Experts of a small language model.
Size: 11 layers, width 256, vocabulary 4096, 47.6M parameters.
Below are experts of layer 7 (counted from 0) of a mixture-of-experts language model. Rows are named router (the router's row for the expert), gate (a neuron's input weights, with its number), up (a neuron's input weights, with its number), down (a neuron's output weights, with its number) and show model dimensions 0-255. Each number is 500 + 25 x the weight over its row's rms, rounded and kept within 0 to 999. Numbers have three digits each.
After each expert's rows: a language model's description of what the expert responds to. This comes from a sample of Wikipedia text that the model never trained on.

# expert 26
router:472508518534472455496521505482530524537527513539528475457511477486504551491485513494506470505494521481510467491496470511502536503481536528478543530523491536499514522509536482489503465532525514508507522498503498500515496474521502471470475496497482506479505551512444523503513513525516505532504462546520508528483489537490537486482514545515512539527515486513531475483508475513498509482486478510474515515539523524517507457513505496502516478499509494516474466530528474460527521503518502529510557487498469533542541495487497504497406479527507528525501463536516473467485489510452450476512431486525499507468509564495521491477515525479508459501498471460489488459478489549508489494488479512449514454529532486521537491505517495504483518535492505515444498528474545482494546493488506
gate1:530458503509516505509505525494557459538502516441520521469531474526475454515507519519502541474537484512522582543523518506503493536468516516487518510507503552495548515483470504475504542486513523490491486462499496505520441487538497500504459515500514521478529501492518481479519508500462496495520500484486533494503498526493508451481526498498463508472495506517523515511527464507485505475493505485515490475510495511478527504481493477528487477482484489488483499536510442520468525477513467536450510500464512477524534536499540536490454477507511553490512543496470535510521494501488533514509496499523530506525513475505464446523485521514513491493467485554489521499576465512486479496493423480502461477468542514514503488557475530498481473513515516504488485512525495534500491480518549
up1:483525506533521528474434532500520465461527521485520460509504492556526425492474499536509515494535463490527546461451490523481497508480512497473499512508476529520556519496506506480497521457506548514527486511537516501482467498478501472542475509492497485487484510553501504478480505546548515478486456475503505499491509506486522470555458470486497518507511488483496488467488500532522493491501515527504499529510476482451518504533480505490494523469467530509488507524527493491487459481475482560480474513473482521498527487499541547500475491461542551491510523495512540532478507461494514515523524547529564521486481552508525483484490488541481520516524502512470501492509490454450470491502468487542497512468499483508519529487513532497512504509545463506486500513503508532527528474494503
down1:519514525499467516439492517478496504492507542536529507488468486540481485476509485469483538486499457514508480509531528456469491493524491502481519529478493453497533510536552495505542522502485516485527512542545526487510503485536481489511510502498519510555490492478466502563456489484434510520513514504466512519486481502513510545503512516520485473518486477508527521500475486530506545455473507496505480441530465521487492517476492475516474530527514524511500492450495478506489496512511504468476483528504478518489478532485484524483541495536504513538483454510488507470477520466519529537495529520516455480538489518484518443528501466471456462522455470509483475494491507499486449506475497502495502500500532570498565505477496504484469500489490476481508464488513469500460541482543463
Description: Personal-name pieces. Fragments of personal and species names after an initial capital, such as Jos, Rod, Fran, and Liszt, Rasmussen, nattereri.

# expert 24
router:488511501507485517491518531457520456547534508553501484451492495543498486482493497471503494496527512512504451518472503513491471532464534497476496524531486538475511493522507477475507528506532505467527517506522523494481476509470496462461494493480480496472503512494467487531507495497485484521539463549467496520498526557518535473478488511516525526492496455504475469463504471517463492472466481566490502526513478496485494509482466490497545451459503465510512498519568452472530522540493522487472517499542454474503526521476508518489482475558467533486487443528478496471492457513480493538518480530503497468468523529479516469497529477488471494502484473440506475458485492524524462495506474515443504456539517502508494479508510494471505492486521516513479528529474501510483514472472510
gate0:539505519511498552502509539508481585512490465442524461507485495484504512483501524500554498469493527470519529503466472502496530488511543517520499500500488502572521480508494487480508500508511523496500503491502520554482470486487480446494519490444527486523507497508532514526521510525485486511463511498499483515490490539504489482492504503488489480509493528499505490481515514557487502485472445547517497447505533503512482518482458503500500478512542495474532491507502468502480517511470479503513487456492476443489488486494574557493471498485499505534535478513494543519486512448495505526476484487523508516494507498500448534479444507487537525526487536528514487486467509468479533472485479443472468508480541479525531513474524511534528487491478506533488500554505536511519516503505439
up0:499513492444505477504460499538530530496460539497465505505519475493509511491510497547441529471494505453496446509507465443495540502501505527501493502455511501517503511511540506541506483542515511566522515523511461497491520459477466516477500520544517452510491457488464514508498486544500475501550486443516540491507536537476506484518489525519530459536523499503493500476473514506527486500476502488496494510500497561507469485476492492456475495466510470500504459495458557500492544506510495473509499475489519480487525469557503510502480505505540501515466537476501499534510510502480519492491511480517489494484524484546559482529558495493477522453480499472467489498486488537501502460509497511510498518506466491486516483526502515476453491528516476509525486501522500476563468460488471
down0:516486527493492470545526522506485538514482461464512518519508502497484516521475526511496548535510489504470513479463510521526508546473459556488464496514521523487530496472522501474530459452467555499495519489532473519497495497484484470505516456482491460493492474502475567476512502518517453476496490466516515517486480477471493491474484499502483513496514533489504498537520521486535549490499466482487472461493512495502459481487459489497468466505493526464494466481481493512545541515494544545519467458495481480519486478502599510528470480503509465521502524480484494480499443451492526503460558491514485514501476465510511491509504541492545478506461529488464472534495484477457488486535476512508487513476508516494528496492514536494452517459489523501459516495486542501503499502493500
Description: Surname endings and first names. Closing pieces of personal surnames, often Slavic or foreign (-ić, -ky, -ai, -ott), and common given names like David, James, Robert.

# expert 1
router:496504475483482501529516502508521481535517484540516496489473524474491508496518499494495503491511515532505494461464456540502476487504513529466516550527462473501569536505502519463543520542534478517490510512549478514495488508515474465473532534465490489470507501504495493449520473501481483522511480489487499556536520495539518440474552493514533523520498472498463484513511446509493476488508481554467462464516501501477538489474471476475494473445500509492502466502535479488549526543504526456453495501490482489510543537474504516498460488523503489502456493517525471499479481490509493512530494536480479446491504529495508539460523458498504499468492486491520475487529496442544492507473505492477490526502544452541522470492496459510466514489467510514488517521513522496502512513462530
gate0:459484503486500522490518501479488530521506455498479495445504508494558519486516508496480473484511480489552503527540494521486531474491500536476518539489466449530503494503503518475513526497538524492485480499516534478501531516465520521496530511497490501503479498487474530504502519514508502534469501479501495473505521472513502504532518519492518475513491540518543478505537522483537431513458440538517534499470467452449523488503490444482480480481472473527475525509509514583471467496505464463499438479534477497507479509511530474485529498496534517505455461480495481491493558499495528515483504517506524500477509525509560521498497466508530506473482441501496470519522497534522471499483523512523483499490485470504522509471460431528490516522491520486479510507497515493466501456553491
up0:446475449501530450518533512484512517497515526534535490492471502499507502520492480525461492497532516492520488499503504522472480468545481491499494499482472475483477535501516488477488527498524506504513470500510522524494530496477518492494503518527496510519537501411529539473493488479494502533528462513518499447510516443511513485532515483530479505518545512515547501480502473505526500496476470529483501517450478455440470492505459441507466500522474528489497508522488490551459496514499532448496474488535484547484491489517514508533511542454460489551466462475479491489458462491529533463475506514506493520495495496469504495529504512552482509479472496513516472504490504523484513572509555489533464489502507514519507497499509451504499510516494513484512469448490492497479525486548481
down0:547536510516495553490505502500505519497501476477449493493481489484480509507491549446538479494529456525528513489508489510465516460515524482574516483516501477487507480524452503500488502507458522532471542471536534485492495487519508529482467491483531533505472490515500508532481516496498491500541520488537536489501461487484501497507484494473494489482527458545497518510527462501490507535532509492526531525506464468527494497459560467559485545522539478552514482502530520522483487528536491502477543499523507500485454534491449457495526485523517520481523454503503482511496541461480510537521528500497511466515492479502515513474529524472517525506492534484498499578473500552471504492529521532496513512506511532488496501501459479489535531477472492512482499517496486507553464496499539
Description: Standalone numbers. Whole numbers and number pieces in tables, coordinates, scores, ordinals and measurements, such as 6 in Chr. 6, 11–0, 20th.

# expert 18
router:495513524500489497488500517484523504496503479521483472481469517480501522503497522487499495509530496511517458481512506493497487478486537537481496520569488467446498514510517526481521493527500474459448513534521526499462515463499475475474521483467434498463514493511458469477498517559538436538517483555540502518518516529478516467497491481466523545532474445536494470495495491508484512478513466506492471483544538497512533483484491473487548485500535501484484461513504465484502519517452511457484521486525487501499544498496517487524495513520511530547489458543501500476480498514559494497541477499537491458475493515491510510477525497506496506502474473484483494470469443473489490503482514521472525526515490470539536522507531493481462521468494499517498550515493525515432474465498533
gate1:536508525492539515515521485487505520492513459498506479442478532475459515484495480506480500456500497491529488502540519578485473483504505526532499474487522508462503514500483526499518506521478527529522504504513498517533501465471501486514512507500488504463499518523509478444495558525533492569482504536470526490520522524497542506490496496481505521517504504502515523542496496529483512471515470517552491491484471522489584477449547529464498517522488495516492478498540500450466538539534530533513548474463470506467525545510517498519549513498492484482489481523525489531525472526499514533529467485507506519540488521481514499486526453533469573472532505487459487513479501499460520512479481549463468463529466534513516503509499499512491521481497503499523480491498530505496502519521487
up1:477514534513528467524512438472481507533496470500531491484470477501482541517511475516458489481502468488507489490502505565482495494513525525511544488500502507459509515501469493472517496509508521463528483477450517494550481513495486484504529470506501537455449509484536509483483529472502496527513497545531501476485518538517490461548512449506490532522523479491499538560503471524486474478500496546510482521468511502460539508448517536521506497499508481505498501463499499447486457524510490502511533504487514497503478537535512552518546513437527499465528494478503525481507517499497505514518499481475520515483507527522517517476499483491496523493518536530486513499506502494495512549519483494462527511446485499533484501506486481472446493467500457487441451445538496526524457543491521
down1:494449509491521509467488527472508540537526563488517479497493528532480531474486489531520505523510450471498521540499475525510541498508473507526487484505545517526530512480541555527487484500487517514532477504506495425445502526502525505526452460452507485464518500531508457497498517560493493481473479511455493526527499496458508482473494452528479489494515489483521525501500538435508523536480514467535503465511473523494513470541467472553511487513503485531488473512520516485542474538533497475460509531487497486530503494491486477503493492475520490502452501489491530512445478507502490526482433517510483492494498475491483478501474490511522508475506484521502486447530491504507510565496526531484486472475487463540513523492522481483500514518518520528502506524492451501483500537498494
Description: Determiners and possessives. Determiners before a noun, mainly the, The, a, his, their, its, and possessive 's, usually after prepositions like of or in.

# expert 2
router:489491445512458512500515525447523485518474481510509515470474469502499535488481546490490462465533545475512493519504454519546457470440508549506504520501515493480511550521503509504476492511534475483522540508501546536510522444453519457509513496504503520494488518548497483475505519558497477528523475497506492530511506544468486487444474488511545528492488486532466516492533457510470476487489512530501497470500548515494517509511466477486503513489510489515475449541539505472493491510495516484507500496548485506541514515491507471464504512515514534494453481495503500482521495499474496488509486523484491471422502524508497515474502487489510477479484482514550500500469516477486462502556491507466520491495545427539491480485462474536454495511494543476487495509488492497477518474505499
gate0:488517446521486495505510562517487514528510495490490526512490481495536483466497490518426514505477519529508476500505486491483505558526466521502520501513525471468498499498483495500535500475509475529480493466443518507493474521469479492463473514516524447484492517447512510502484536483456493481457549494530499505535526487494460478501521487475498514512451497458509468497399515500481511470478491499515514503482486481505487455513487492487484475500514520538514483441471498517490516488477497546516488488496511466475582538458498444493491472474520524518498507464505518519470511501456484497494515486523507524483488485490491536521486513493463501472524511515501512479544540496500483514500504484466475531457565472533462502503458500508458500483526522451516495508507519488460497498485514
up0:505508483507510490487526531474493534510470541481471466455524505500498534491479447515480490500449483501527489471500523494507498528505501487521494516457504546460508478489515483521483517507498486532462522460479484504472488520477489479497501502481506460466463502510548529532511536491468523488500495490498468502496522536488499495466505508542520545505481508466559474532455506469521490507543530546519520486552525489500501522474451433499494515517527526483505467480491467485506495553549464506518457554510547448467500539453449476507491515447505514484489501518436511506496523538490507499506540493496539536532520492492500524477502497475464466491509464509495542466490551479485499455534521524463506510487486481483470505493494501452518514482506490482511480483494516494506520484507528
down0:518513516489516485496509459465495501523503473460533463560530500476516532504515528524525460525535497478510509496523506501516488512492476502492540487516458495514530451464486524513486525519465529493520524532528527501548512484503467567486498467471504500493524471520449483466492483450505459502513511538515491477488482530538454494512485487467515494487533511534477518480497508504485508480502496512510503519502523510514504440489483482501479511498555496501424519475540526451466486489482482487469546532483517553507493480516497475544517491574488467548495543477521505500496489524487504541504504474475445504474512490492515487523503513545484510514469505499463477494525483475507503500499492503506496483560490498465493508482511493573517558504473480524524515486463494494488523467503533
Description: Clause-boundary commas, conjunctions. Commas after place names or list items, plus clause-linking words like as, when, where, while, because, and opening parentheses.

# expert 14
router:503490487544456519468485505520520488477536470500538453447496535463489553450481502486495494440526533488484493512494465512513514459499473549478514526502472514466508512516532496477483476557513492516520506487492539492528500525526462480511486510466470494447515498517474488475525486498478522520547468522495462510529516573494491467511541495470527548500421478507447505477504458494430528478521508530483513488504489478481510504474509498483497481482490509503486493517491492470527508507516538498485496489539492526500492517487526469509477502528527519510473454520487451474450474521495487472556507506519529458493501536469499519493560483508486475487470502491516481509478489481482489499512517504487506459509508492496518512503513469490501492548479515489475497522501498492430537500477528
gate0:481474522459517482516476525517515479566490471503491498476527488497471452496501480498544479512481468557469542498503497517476538527540491469512526520525475546535514455481537494525514481519548513517470519548499480487440512505470513453483434485512493493517495470530505497511503487497523517478473536543473434508498506489522506498505516524544490520480500470445530491508500463471510531494493505515509527516502462520455504511492505497519543502467499540486494485477498499512508530476468510502520540518465480476490489515481507494516476478446497486512571499505527492502455449500531509501493536503488497522496489486467454449526484499491462499466534458562492500461502481494463516513482484518540487555490503509489520512494509486526512507541505472497525509506528485508488521467512496
up0:536500494565501481492476460527489525484512507536464500522532500506518514535480508523478476492521498470529462507480506489503492506440509493495447478495506496468517545495476513486458514449465507506515479448501491487525530498520516502509545500482599522494506497468514494532469493454515470524494484501523560519483538510508486516484468461454492458555496514550513498496525510531513511497508525484503474490542489488541499485503488510502475503483497457517489517501508496512486478501483477509474499522507493515510500506490493516467492526521474516510471493524497510479544512487471548476511503507505497516539526545477537556495505498501525486491447564491507510505553511516528473492539504468495501448541487505508451480501511491495518516431495522485490491503455529533559469486507493
down0:479508506454546527490516498498512463528492517507494528497518514554465536512489515523486512493496487508486499510486506471518482506465508544516513524501506477526486546523462482484534500448509510452494522515490514492501513510495512497500471496459489459555506511485525515523492483451525520504510536473493479498473452465495471556535505498511496468470507504487463494474508486521502538484470518472451461462517511481520572520481493478468501474475495483494526491478527494469461576449529511467480486526482503519475497466484452494496524485549457436486483489444473528512462535524509523539522521517476485524516474513494484454550482515537474514464452521520510492474486476477536467485494477462490536528508529511504518515504459499497507521513502508506502536522490497475503490516499498
Description: Prepositions and and. Prepositions and the conjunction and after a noun or verb in prose, such as of, in, to, for, on, with.

# expert 25
router:525539486510468478519495528468510469494493481526452506437482520510528514509529513465509496497513501464488517509462451507521455473491510499493503508526490492473515522511522503488472516524496491484497545525507538541496504521504482484470511508470476481482466488508514470482516476465482489537488489502487457538543535508460537487494524500520495554540486446485460502495516498506492511479537453513498513517544537492456507490471497448500522465515492481486484463494514492471498521567487534492447480457515453494547524493473512498496494467528501522501504459467492457459493498526520502518527464533553506503485505539524500541488563480521516500475522472480492504480489511492507431477522507506478480526519530510540505491489499474497482512500481521529464511525453480508478517508443543
gate0:469464518481477508493423518506461505513451501478516468474485466560519500528482541489480518497490501489488511482500478525512518522509520514480510530509523476513478529469440444496532498490534479499494483499480503514472467495485511486499492505493446474467477462465477485498494443478490510531502487475525511503542464498506542524512538507533470467512505496499503541487526483533493523530494492516497516509502441510490500490484506546489482518517520529548507504509527453500517513443470517484524507453498497474484540462519515530448524463515505501502496482521521544471519493498478513529503510467534511484503501501488532497513496490515500462520496552492510484503511513447533541441484484527497426500511549506496455520515525473489510506534520485513496510511542516497530544532458532
up0:536499512498535499494505449542507521498491528483489540538496516531531516466486487500556481486518498488526520486472511521472515475552490482485451535482505525475518499507527516486501491446476493516521511523505483428563497530520499521493533479519498504507485502529485463484498536477464473519465529524523476522482476494505500472491488496460492485497547485498486482468457495467530465525525460453473524465513517498488496496478469484484525479497524473452491519501465539495488465480493489510481472517501515498510478554509511453503525488518539458496490434498484484514472528466489519449497482490525508511490492531510499469492473539495507556485489480512454502489487515514461494529487525492497526481507499480491484447504485500502503481449508492468418462543510493532460467485477496
down0:434524493470478492481481511518530539497487507498488494517496507525493516509500523491483491512467514488510513508579511515513505466475539496492513527486453471476507548528449490509532512505508493513498496421495496512477520495516512514508502516488448516541475498553501481516570491497543477489489502471492532522508507542488531484507468477465504529527503478509523528521493535499494520528503526525541510488519486506540502514470509483462491446485501503527510466463454498485498491506464510556514524471488509485476461466491507508524529500472500504530497482517500533525538508550505495509518529453505508481496428482511517459544525540503486493449533481456481501508508487512485459524490498476483495497502549523519525510499517523483501479568525523510482501516504511554549518513548508
Description: Closing brackets, award nouns. Closing parentheses after chart or source names in tables, plus music and sports nouns like Award, Cup, medal, song.

# expert 5
router:514494513511514486529484495499516527507486483520507480509467517473524552485523479480505480494501506501492536439488467480535508503507496509479545517520468545499519505466542474502499549519509486529503493565514509519475475513469499465490530515462479477463529492494500492468499488514494514520516443514505508533514528509489510531488521498483486521513482475516513531487529504516461529478547469494448527510496552515478574472498497479530543507437482523560486469516544494479510505476515527537484517497492502510504498501472518470526475507506521495511480489510530485529461455522511471509500474529489547505499491524482540513466523516514443475453498472448494512489496571450505489528523504511521471525526499495498501490531511456501490478498483542510452512511485547480463543492479532
gate1:517464466482473491528493502484506445501477482472519491523474501483545447479552485528515513508551489470460439493529478494512498504475507506500460559486479526497470470496497566492518498517523532506510482531530494535510526478485470489472475500495524507488510524516487502547487498523494525524491509484545474522535503477508465474449522554518492485552476465534502541536500489478506451503492533478459487510504481514500494478518501486530522507514490507500505457483513505557449488484526483491526485540512472548517539522513498541495490500516506553522499534534504514495494475463529498473540487511512487477477490525475496479445487520495536475489550509464469472476481519506529486500492543501531481538511507509506497488492510509474482488488487499452453529459475493519511470545503477
up1:490429474494496511548529475464510483510475484481511516508509535477466486472521514489467490522548520507493499504521506514511541481491526533513507499484444543518493488509501488518532470506500484543483495522529522540536542506517468500526512459479539524474483528515487466605498524492512529468488525525519486525506506478508530516486532566506528467505446449539489520541531526473508503462456537475516463510522450493497495503463525502510498503532480498517479488507492501465498494480510496499498486518520507519508503507518544510490493522532539544473503503513489506548492463502528515472541461513493540475452518467512513504484474520495515511482566516496516487516472469521506481542521518503498463506454486503464459514487514506489497542514483516513489507478464532495505472502474488
down1:479496492458452500470481520493471492523480484507526465500511461509493496478502500506509463489541524542459482500541480514522524531525502470517502505501510514495495468505477490491480488541521543487497524515494557478520488458474533524559492517563453559480532530517486513534530506480489529500493496507476511487500504491513487539513541505511473538451470472460505522517481507468506482524485507533535488496484464488501504512468458494526496501527477482502511498524474524445490526493443469484547519549495517498465502494496524462499483488526502526478515473492540471496487516520505497509508464514485517512525525502478490451481501488492474490546549486529510501457461544528534528521457531481505535511501491471473472530488487513471482556488551482537517488489474517480494504465435514
Description: Mid-word pieces, common nouns. Short pieces inside ordinary English nouns right after a first letter, like h-or-se, sub-mar-ine, w-oods, Law-y-ers.

# expert 29
router:514484488523466481533488504488513494550514483530490452451476516503534518468504533500499476520512534494559493491438475532512458499483543527522470509543507526475539518515529499477505506539505470465507515516522536530516532532456452484476487533484491510483501518550479481473494462471495506532498484525498469509495518527518536513470554509502488538515452459513496495469536498526478493474460507508453498504543506481479518485472494464480535494471472465483461495542521485473526495492483484506487452498509477537518546556522515493531479465525549526485483486533531493473500473501481495506537479512514485503468529533469502516477543507469518483478469478483508489490501522494494488493494492515503494483500512467523518497512517530542467531518525523553483508528498508475453531495495548
gate0:489503504499463478493512491469465501532522538525486512558488482518571537461463486525503542488479529536491500492437504496478498492481483505509520483477472496500509531510471470465506490501447474492569488485518502529511491491501505476490484512465522501503465529482526530510499509474473437512491496488541498487502491523514475497491519495480463526493488460446526525504482538505477508492474495504501547495531515497528529481486461462499500467493446512517528495512516510471542524488537475537487568481467531481498500473494492487491532521509519508493512485483522493487487441487506486515498506534531523515505515457479510540529490484505511481503471492502570502533486480533514500526524505528467502515478537484497474541478550580507470521548503506515503518493476529517502468470538528
up0:486479501592530428481499534496451484526579551496511536485522489476483482461489454493530531535526492515478509496472495511513545463493518523493522508502521487514528502512484488491493520516540484495494526496492523513503504493516517498499463516491488548550492553519495524541485528490471523542514492451479497540492485510490489495489472472540496494536495524474517494508493481476452478501464501466508506509493492504491514499487517505529487531477553540550482487531469516505497513498460484501520495477487516506477489529469475495469465472506501482529490489539544533513551527522543462453486479525512465504477470489449521518544512501473489462500481519533485498516546544497513528504479472472496507505504481460485490526520504511519509489461524488495510510499485496496482515443456514
down0:522516509486525499508514514492528507552513465523511539493483474488493463509485525565510565463507553505494491491500484547514503484501544515516527481469463496485476536509500512523483465512464450469516524499468455470497495494497489493489533539541498510502504490484512510507519487495528472555477481486492514488523487501528485496544482490490496461508487480556517476517478523502488517495512500498523572528526510540506491470529487514527496445476489513460540528491526528527498527491541527485489473518474499495506473516512517469516478461517478537534503479512534476453462494486485442491471455497511518479490505492464524486517492447494520484527553496491444455516485517488470471497497502533512504504480481451491497526425493475498495535482475478519475489516526492523544479476481485
Description: Concrete common nouns. Everyday nouns and their endings for places, objects and media, such as house, prison, park, court, game, series, Pine, Pass.

# expert 8
router:483516532496483471519510527480510495550518482520527516466457481537462529482514539487482488488500501488536484477470526488503466475542515531508520557503497504462499524463548527484488502501530493480477541543506516522510513494487459499481486524480493515470511520497474455544500513495440501506559496521492509539503519512495500465484541515511513497475470466543485495525542493497457501482527505506462513493484502511447472488499492490471501502473541470511499502476473480483501540509489533480505466489527466516542519489502520476489505506535507510494514486517543465493479467467533532495546482579527495447488483501491500516486516478435454517475426477496501514468503497501507462476557455461509519513499529507525513498558507496491494518546506520492481509522491521470496497478486515
gate8:515511495527480482538520508516547494508517530543495490489466404481488510458521530526435468463493552531515471488498511489520512475502497480542499517542491477485539481469505506499506460513511514515493461480516495478493522499543439449545507468467502497486515529520482522515497516454507456545482510482503501454497515481516502470531504537489471496484508448506530463479476478506501464515511499447525454474496517507489542519503500482501478520550525460512532506484530476511512500472499523531484506496499476492550487467479456496478462522515548534531449501523468456538509494482502513508462498502516465520509482474522478504523474521490489498481485497453535490507478515494467486485520511493503529495481541472512501497480545481495461484515490484477509495524508506484479505542524527
up8:498497501503482499558505498486531497461490521493478528513467438500470498431527482518448479469477546528524491465504515539509485493480527534517491532524498478510529472459497509485476499509473556483522489469526522446512522500543492477511490494487482512493494520536494486507488492458504477503501510471471468477479531504479533477510502503529498491478522463506530526471488517514496507475501476450486475486476471510500555503499492492445500512507539474550524523487510481532480511462523523518511523497494479500514457461449513467505466530493483520485468497546484459533515475464467542510496488505517499493523441497499523505527474530484475524501507499504521484504488510456473478538499502516499547462500534497494535450491507459491465541464481508437455502484490501507466485505532547
down8:504506493460479438524492444473459509448521481474493497465524510481513522537486514530526517480588512437490457430509515500501572524497536480511499514532507491493525535461516517495521487531514521467504492487494511463500497534478480522494506565494522509498528468480493454495469554503500518562511463520478536519519482488514504457450520555497504504496485516482482517470483546460509484525538482468496513528529512514526507481489462504493514477505487500507502516474496522502494531478508485486495458518507503528499489455508500524487504545510480510529497507526532510504523472482481476517491486509494503442514514497506463536532498503538501535500515523492509490502491530493529486491551491488559473483529529501505521486483489505503535522512492523485507473503472489512468508523550529
Description: Th and ordinal pieces. Word pieces like th, ath, nd and words such as end, second, third, born, often in ordinals like 94th or month.

# expert 27
router:483519535540486485581482482501513464527545498518515486438491498499521514497476494497492494478521489515497483518494473554472498505476566503480490481517431469473510526482521526471480528542524486505471518516491535542559538508500477474445479522489519506466499495516481472499507499504478458541534490510520486487552532529510528479440500501531477526517479455520508510480486503521466540525506486499461448458498519471499498492465474483481535474485487519506466522507497495472498508537499510493469497487505500484499495520480536510491460488514523517469461485504517466491506427494507489474528444502513496443496490518504492542489519484480512502457474503484518491506528531492530469509529490510451495498500517466505492505509489507498500507525484566512510565500492498495509542512486520
gate0:485497507488530532501445545449481556477523436472480468520522468501480476519491494502538479478488506506508534545499537490488498524522485557522484514510479518500477496534488530519486501500498533469518502523527495487491486507479495510518503518485499486490490505518492462497491547528409484513472541504456464533505488460525505526510460508477496485536506480474522526500506500508455466491453531510504470452488496535490504527525496488462533475486518451511517473501508482441514515515508525483505503489514516461452523496522453496521499497452572495502495461503513485475553483539494474470503513504500505500465533513492473487529501533483514523506479428479512535524518503494477539485501483495533474487505506520519539495479459487485503446504528537495510513500516481539519512494526487
up0:522528528529553481529462521515514508496491443463485469482516481485504490541509507538482473468472475512488528517464534488536541457537479516490537513452503528467476470497486494528462509491486467494509530511504506516493494509503476528492473486498468497480476481478497467501502508507503508553533512537443525535544505477479542499526501514513481521537504477477494511515506496500428491519449506529491476509475494489532452447494459474504516503489469503478538547503461493525501459495518510522461499514506507495468525503472525492498511477507509515453514483545505472490511554454442473415478506487491463523476483499504505511487545504503520497513504464453519489521498478480548477540506503485484519523529472495509520480508527533457502465472504499480528524513511514506528493507515497
down0:533455528500533478492477483489462479515488518480549499516485513493448467464512538482530491532525511523523486516505482469511532508538496503478520511539500494513506510526484466468509487493479498504470531469510532490539488539498488486500511488490473506517449519467474451537502497470434484461482551524531507451524477516463513510467516495537512539527520490539488522477494504493498542516539471492506513519497506498486510478503500498497512531505489475488526483555481508523508524491516527495469514529464558561516489540522455499521496544442489505502495545499504537492461498491537507513498489471468533488509507476512467543494523513464488481493470553560508524498506511491444502515546517497501523444469484524509494497513514462508491512501519532543537539531473493481493521490484523
Description: Quantifiers and adjectives. Article a, numerals and quantifying or evaluative words before nouns, such as two, new, more, most, main, significant, different.

# expert 20
router:499497541489512481517490499485522486498478482546505515500446482461494511453523508461505522486500528481468473468515470505532479487523495516469479539532522470488524539485568544468510506506489464467489508502503501528520475475476528481486468535476466497502496504543482517502510510527462457524545525490531495502545518502504503518497555471531483521551443483500464467487537501515470536464500501492511491483515496520547471489474479448528498497501567514425463512505559468487520506520455503492453484494510488497540504511462514493483435476518530516497509484484539498463484505511509520492505497511517473497475522537454500514484497512499527466478497465479494494487476512495475494569556496518504505491497515464485504504519454504480499497491518510496481516508467504492451513492472509
gate0:515508500493527516560487485542498529524514498496514501465538492488468496484493527499506510459480547448497504495485464499457461545508484482534527467488512506515511493480487486520506525483508486491500523489518527524506514559485511484537476533474513458506505507508516507504488512526510488488506509473477462469541511506522484499477557495563518503496480436460477516493489461507475508508490512494509447531486552515535489515503522501480492491520496510487508456455496465500518498534503466512470503504519525468521504545486493496497526527511437519526526488506500517505507496510526455493482547554463504498527487511498498482474492518484518479527486442480521476483538507465494508494505478553474441459531440544518516442494434486486542511514525531490477497508492510481497557516522497
up0:455475533478495498536489447514481526490511517553534483431537519482463498479483524486495491464479522504526564494473523531489464514484556480522492473501512504516535483481495534488498491471507499493521509484477512472479483567489491495522496530510513485503548513528511527482546476503495493479524545508482495503517538467509468507521505536542525517506491493468492508490512530480476476504495525489513449482450502485510497474500489469519488540492537495489521487473486467484533541521461509522442500494522511519464482523502541537480493406535491468515498480520457493482472494518506488504535533529457501511516477496493509457485504485499456505532524466509542475486516529500459536518484491449505471486473475459483517514486504483495469489531527517507511494471514485524500503470536526
down0:536495496458555495507499520503513500516499508511501475558510474508531490458507475470480489534485490477497451496463500506533481514520471508478554526489525501519505472528506490529523524523518484516484521480469504535518519533514535578491509513510503518484492535536471503483494490529498508481453523496548525483484508532502457470505464479501484535506480518493511497469550488499484544457479530497462494493483496547490529490537513499496532527537465516508496475497452527523486460513491467477506497512496520488492453536515533512503448554501527484491516488507452507464528488528515546492456545499505539472525537459513539492526525513490505467519448520453465493491481507565510472504478523495486485486523478467487489506480523533529505514490494490464508536505502509438518491521495484
Description: Rare-word pieces, non-Latin bytes. Single letters and short pieces that begin uncommon words or transliterated names, like m, l, r, sh, plus raw bytes of non-Latin scripts.

# expert 23
router:490510483520490485509502534494527476545534466521508479431467489497512494474508515508507504475539489468507490477455491515515475535477501513521478536549504489458519499479498527498471499524529497456527485526548513571493486557458481467497482516467493499465515492538512501490490482488511520519483509483503482492504521515466506500495472489542477549506506471530448522464525509538490489506520477533459514493523497496456489490480468453486537530476491478506534484504505437477504533497490509503474450530525466519494525530467496511499503443528512528477484472453538458501475460522480477537498502567509484506484499527503473504484521483505491485467481484507495499487509497511547482513509485521491539499553523480539528503527495508491482497522503499557483546519497490484497533461492565
gate1:489513483484501480543490515507503469522488559493510530499507530517545512526507501490490540550454491489479508488491466442524467514484449484447498561471484483508545551493527493510482463490492511502513526516491479501523479513515497493482551481509516506504496495528495556438479478505518522520501488493529507537476457477488522512523522529507474531510522483529532531493479516501529525491479484480538521540495464498512471471481489501506491490509521522516440532495496443441486487467475519479449476533503522472532547464517518518461542535512517485480486470526514525476490492521516493511495519518499497475504488464510515486463537508523487481550522479489468503504511520510554529517544531506477518521474494523492544499477507554493505474511492517513470459523505476465464476504476520
up1:522519527509486495498527507530509498541484516501481521494457534527508506475470469485451506492511520487503499466500501474473511504474481475468490497498512472502488517490532458545514524461519489487533495524486514537447517513498528521468514511529490531459457515519432476539472494521496503515501519509530495472481527463499546494492480537513483485477496473497512509512493506518480428521519500497517515528472419530523487487487526511507449518526517510507449522525527509517511463541475492477480545493521480479507498474512556468506477489492480507489458506551476507502539498515523551517498477543533505516527499455530501481456477514510503490494520531510499538494505473525490564506465534525520497485520509501466476525476525499516462480481509503512455478522461514531534457524523554
down1:469506556491490531517468505499517513469472497531498502485511487509516503476529527496476517561461483470498542513481464506491493505471504533489485508490519529504504509504505521507500494487479480514514465529503516497498537477510450492466511518526545527518489498517512505500549509477491421462456467524533506537534533487504503539485545475512484511450515523493533470439502500492530519496524494457451484482505509500507506514525466472476489499509521528530489498482527501501505515471529513525511469486507499576526474475516502510508513516466492517553533529504514483492497511454526518484505497455479464475522528489471504524506463486489460524496470517475527487477496512451505485468435533487527433518559454484523533476529516478521510502558487516484500483455519505503464517504500502
Description: Plural and noun suffixes. Noun-ending suffixes and plural endings such as s, ions, ations, ities, ers, ings, plus %, people and population.